{
  "num_hidden_layers": 15,
  "experts_per_token": 6,
  "d_shared_expert": 0,
  "init_std_router": 0.0156,
  "norm": "rmsnorm"
}
Below are experts of layer 3 (counted from 0) of a mixture-of-experts language model. Rows are named router (the router's row for the expert), down (a neuron's output weights, with its number) and show model dimensions 0-255. Each number is 128 + 24 x the weight over its row's rms, rounded and kept within 0 to 255. Numbers have three digits each.
After each expert's rows: a language model's description of what the expert responds to. This comes from a sample of Wikipedia text that the model never trained on.

# expert 22
router:087111104110151099148186127135136124121141118128100143130060119156103169156140114163144111130109130116097171112108134129150151101091082163130147137134126122135153113145133133080124133118157085165125158083145130151115145131161147159131120104086117150105155127089139118105169185164172116164092167132130094126135112163113101144113121152148120124125082104100120110173110168143137115122137131132119127096132106131127111121137129121112147135122115151116178140081116113104120088087149129116120167111118099128118174162158140101102161112088157130108156145141098129099126108133133144094159127111093135112116127141149111117122110113163127094108133162111090148089120090130080147118117160149123111135120170139119165142091113093117101085168106098120126177141112114116146176121109169
down0:144118131139172116150116169126150096160122113117156135116118136147127073100136150105148127158119145136103117124156115168105138163147115141153158133043149133106110127147144112042141162140163114138096147061124164160094152136123129140099136116161121117115110109115143116103148138113116150130131136117119119098155144089145084128142136135159128127115185098128119135135067139133152146133171132118120152153126152119144131122090133137091133071124107159162118131105133113168133101105129120111155161100120139122157146131171140149147055126128117116129138142138098159091089131143160129116101134195110140139131127151101145140132093121115152128092106134115095142129125088111112178129124148168128110187143131108102131124116122100154122124130138083138100094161146126151115105127079127
What it handles: Infobox field labels

# expert 51
router:129112159093105105155119125085148175117138121171090174126192129113140154154104133100153162148154147133098136174084134135121140134104137125152158124116184134149100126142162137115095112131128158114094123102117116111132150128118101126097171118177149174126100115161081141156118106082137149130147131112147077173143107142183152137104106076125120147121116126126121145133075108126118104150151112179085143153167132154133116095142104106153126104078127147083127120128098126131121124101166157109099119124143117103153100156140137122116154107115095110133115132113099133141111120106125141172168156131095132138110141131173120113131164154099142111165104115139163148110095085100087128151120142155130149125109144117167107101136127114119129140113122071141123132104138115163143134171154107
down1:140134163146166152172142138163120141117128125137137127124142124124119177108124154116133155106141101099112129151076158100160138098103124125119115132117136154146088094140143161134146136139144126133090126123125130059135099166158100120096184124132107135135116102154138142112080161077093167094096142134135104097152117155183133164082120130137151142179126134145132149143117140092111092148125118137149108146175111114138095106087119117168157144091161153110148109135114163180126168070148157079099150155130120115114094133096122129128122092154157118129142090156155107118149174099122099091122151138119104095100133103125119093133154111164087128134133126149135150145125118089131124119128126162125104109099129149170078117163110127119142136128099100137148125097140088123117113135153098
What it handles: Table pipes and colons

# expert 37
router:170104162124115123147128138061110142132152126136099125126144134095117072134143138105124137139133148144119139153080115110101155117112159116160144128094135105123121082133100105097155118151107167097083108138124130143150134089097126143123114098165142135091113131104102123104154120129105131127175155118093163120143121099163173091114096094123151121170127147170094111119118130114134148122102114126122138096146113134112097096141085069152136087078132129156116136132138139095128128167091151119168105119136097152133148139110155126153145120136122099122126122127100125154107123104123162175153132154090103165158152163130124125165115117149137150167136149136087114174154103088107132194094106095116171122150148117146146114166120109131161104150105137127086106147113108168145166144117088
down1:128116138135145135073131085110134138158160086140115105115097090119134083126154108102138083153127121149139145132142119106174156111127146152117114134152149154114152154136062141129142148105109121142113114142139171118155156103105160133148118142110117114095146129087160142160122136118133109124112122111143168146124115103170143144131096138116106142153117088096122126139133122169147114135097128094153113154159128136127128144127134118161110093107126148093127164100092132143165161106143121150083105216123114115131168107093066128123133133143097100135173110058126126160088164140138121105127101092100116149124130146173161102114172121113111111150124109113135100128144126153117133092158103141100138109137127165119116115083121157112136074121100143142113126170122144135159131184165163
What it handles: Definite article, possessives

# expert 43
router:181088147179113150141158136113114132154112145137165141110102126109144151142092113122114120153109175157116141179118162106134128153169120149081135094128146100162159096155148108107147146161117117139106123140122161124117157161128125110131128124155119124102153116119142102105139148108128091170086123126120094159114168144137177124112107127066084096123084129102119137157119146139140123116134119084104130156134147112136106121142127086079164156119111166173163118134152139118122103157096147122101136128134086130159092147132182158119138105158089103126128105140102080096138125117127136102151132097114152181144148094172117113168120130170109127141152127122158143154113081115083121114150124154146152135145145097095112086132122116106153138145128112146157169117093110112125137163112160
down3:127133108159099089138090111146114156135124104116116092163154112115121121164140137147147138152108125092098130099157130132174137127125133080152135169187098084107169159115142117110174147125161115102161161095101122106184107126102123153133099116132146158131146141168104151117133150148130102113170135118149151176086154087135133159133124152127116097126137136114146121170137110171156154125164130126098138091146154129128152163166136125091086111088129098144120115092138158110133108149123135167084161138101131139140112109131154131153165133116143123182137157129141160088094134123136093097114149123133123119140080134147128155100136135105180084167184102094163124119136129136105142126134122110087133109117141150146184126104116170123117082118149134124116137135142140129129123150128079
What it handles: Commas and semicolons

# expert 0
router:113167130132155143099169141127101139145124089117158112104144129158083081055128114146113146105139162088134162118149140124140108163092136113127141138145131130118127123090099176154125130142069148101086144127137080107153148104165155143100149149152104086122089161141140140144145106124113136096126094119135079134106130127090136113120158142137151128122100138156133134115130122130094165102164137109169130128138104169173118152141092126118119138149095159106134124124084133124117137143140137130164125155081120123110105126068133168112139142134127124117162137148153128166128134124181127128106122112140125159130135103124135121102111161067111152139157126122112070107149134114156127096133133136088087150125129137173103151113131130155145111105138131129066096065115139169159165112154107
down2:130121123148132148165101131177113078148125120132101116127116109116148152148112146129169152106129124135149101162134128137120118127067176140133150141105168140128099139107087130137125137141153122113130136157112143178134104134116142147152122156147093117119100106149151152181123145064180139084131156153119109149139125160119105124097140085103161176153160142132136088122133143086122119124161110118136088138142108154115149140100125149132127130094182144101116120101110096141149119115147107147128125146119131096112116117139149074122132105079160140113145112157143146122158111072117144168141112137118097138129122078126118135165123142120124113092133125159077101079138095097151099133132120147128117158188159143145138148157064123178096104123125151124169144125115116176139119121084091
What it handles: Place-name pieces